Weights of a small mixture-of-experts language model, trained from scratch on English Wikipedia.
Training: 584M tokens, 8918 steps.
Below are experts of layer 3 (counted from 0) of a mixture-of-experts language model. Rows are named router (the router's row for the expert) and show model dimensions 0-255. Each number is 128 + 32 x the weight over its row's rms, rounded and kept within 0 to 255. Numbers have three digits each.
After each expert's rows: a language model's description of what the expert responds to. This comes from a sample of Wikipedia text that the model never trained on.

# expert 1
router:139067129073154095137104171171124095162153177050160155124180094142105153112105089153157093147110102094140144134159163155067201098164162125139068150128147125124116109103116106147119136096083112110149112101089183079082083119129132141113110122161104112134137094121130176163117119074095160090050179178153169193107134123131109121146137183203069183056145100140147062137151188108127081110112113132113137099142102125134100098120041138157120156122116109125114115130156131094094157118093163144120157104169136111094165153114098125126160128152125038115117125195135172134102137079145130084105109133169164135098109114074100188119062080119067092144133093183171148159188112154103134116097135136169157132164178110143173201152109065073101128127131116134119107166128113111145171136119145
Word endings and punctuation. Suffix pieces finishing a word, such as -ed, -et, -th, -ers, plus commas, periods, dashes, table pipes and heading markers.

# expert 3
router:148100143150172197110143161102079080171150139112112152109161059157124165064093084102163131100081169110147126096136130134098137110169143143132117208141199148161122159193107126113103121109105081175128148117116134158121102114113136146174117144133154082132172142131104125166140092137150140094122150125134159136210161182200089142169137137162101130080119100119104106104140123085102098142127107162059168086153096105106087098090096094139166124102152194072168110096146154131108135144121147131083149168109183057170094103111206085121137116148142113118088091130168131138087165145066164108142117128141178150103099098104130158164115175117113153184124089106152177179144119210124078132110151152154145168161182180157184110138068107109135120086117130107140077158087150155142185171101078
Commas, spaces, second syllables. Commas, spaces, hyphens and prepositions, plus second syllables after a short first piece, such as p-all-idus, sett-ing, soph-om-ore.

# expert 4
router:185085097116159171119148104105108123177160157111129146073157100109112161116122159106144119118142181104131092164197149141116159074161115132122127162142116143110091117137151123077111125048121109148197129106080142058111111104136069085142173135206080084153137109118139123180086159172164154124143210093105210155123136127117105164119142152174145182143129121170083110116160086166094108130129155128093128081142109117110150081150130143170163130077129147095081099087118107077113131190116160175113130158145206135157123124087103119164170083121144131119098160164150146149127115138110137070160146159192118151103156157111161147141116048176120162089113087156156126179094177143117100083084130111149149135171151143125194150177194069117158112104069160120148108147087120156169128176079135
Word-final suffix pieces. Closing pieces of longer words, such as -ides, -ics, -er, -ult, plus spaces before table numbers, quotes and closing brackets.

# expert 7
router:095110087100173142098137143077087105170150100089114130074111102109136177132162121089188096165101124125115189104199123144102178081152098135131114112127154114091142073133098143105122154104113100150138158168106147170130137131109187148146140170176101152170125134139089156175088107136141118143078148153167179162101105100130168144158118157167089206067091101161138145125162188125109119094129111104133101110124142126105122078140139198187125155078114143110128142124098131098067115163134157142073122159119170113064120147089127145122166120183119107067128066169161174154132148151145119065136122097145197133097088104109084151148087085112129197146122077166121119145145074163110169123093118126175142135168078165159137207161114089047143106149115109184103083197124105112155201139138151
Word stems mid-sentence. Stem pieces continuing common words in running prose, such as exper-iences, performan-ces, t-aught, sh-aped, plus he, was, were.

# expert 2
router:135068123121150172115101173130147104112088121092178163094138098124135159076140123105204073135097192128084157060189145165107129107159127173133084127158184133163138126134099077053088146052115122177134177150122127147152156096104227147150123118118091155102121129097139164148069120131124164128090188112106145136148161112129153151168147163101119169140104093168095114104153169113100094132105108135149122118114093091097104138138083095147109113132159149091125113152100117134131111143134114096086169229137205110103085131177201096096172121130176063105101115119128118148064146099126168088108088123158141124111087066106133144136132127162070205144081085171106147139156129178109112085146135084126167124170173136145120144161104100163084071108147167147112113160121152138160130075081100
Mid-name word pieces. Inner pieces of proper names after a capital initial piece, such as V-ient-iane, R-on-an, plus heading equals signs and function words like not, its, In.

# expert 6
router:065158150129132091104142130126097050123121132133117146115155099156085142140159118155141107109094150115079180113165151119148177102109171140161101154182129160055149133176106157127114124144149137138157106170156169132121111132088134092152101050153125088113126128111099168171142119185163161069190189156116208164069164125138186172132155152109048159096114092160087039084140145160114104147151160178127101168162141156089163107165064185183087161150111132079063154083136099108107181142139160119114127138161158103090108107143129130173168069139164134097116124165139144123142179120137138085149070114182156082131075090103035137118116092133113149149121085146138135140132121131110121126099157084145172148115088184103105164111098127120121114115151175165105099160082071150153120150122118
Pieces after hyphens and labels. Word pieces after hyphens and infobox labels, such as co-ed-ited, college-ed-ucated, Region, Height, plus table pipes and lowercase initial letters.

# expert 0
router:143112120126171105124098168148118057132145156150165157085176144134107198130196062086125071117099141144101118088159168185125202070175137134143082143187146100138121107135130134105153096066143136119176132125172160095172104123103175148155127118189134117139164133152113179188151084158142180086068136109179160152141171104143123199131126155148109113103134104154140057164122127100101082116125129137063118140091110162127081094142101122107111129089133161110150129091113149136094139104118163107068173173130183126130081133091098110115130099083146093078119106143144102149078141120121096045117117110181180142113105141093143117091093083127097181176124081145160136149134095147112113111106083124149192130092141130151183150093112021123151127103133195156109101209151098141125140128119154
Digits and word endings. Digits in years and table numbers, such as 2 in 2014, plus word-final pieces of surnames and names, such as -es, -in.

# expert 5
router:142104135100126143146130053119116107116132116091110152122151084136115136121145117152114163097119175123139112132170151120106162129138125162159075118152142116114136157124149195100143131140136146106149086164157160124152070080087196077149153119143079165124128119206121165168106109089191137098145159105108132160149150177132088195137128118151100177096127089205110102118153171129111102157127072163082135114143112143095116144129071131177165174094125125121070142066066178065125143159155162146117135136129203086157104085119133090154185108138201112089061115163126121126091153167110121148115134107202189129164128110119086151128099114150067157132109059177138125169212135166080158068052138101160162140109132171131158122107106092120086095101116147130068082109080084100139136179109121
Digits and name starts. Digits inside numbers, dates and decimals, such as 0.75, 2:05.40, plus a name's first letter and determiners like the, one, other, such.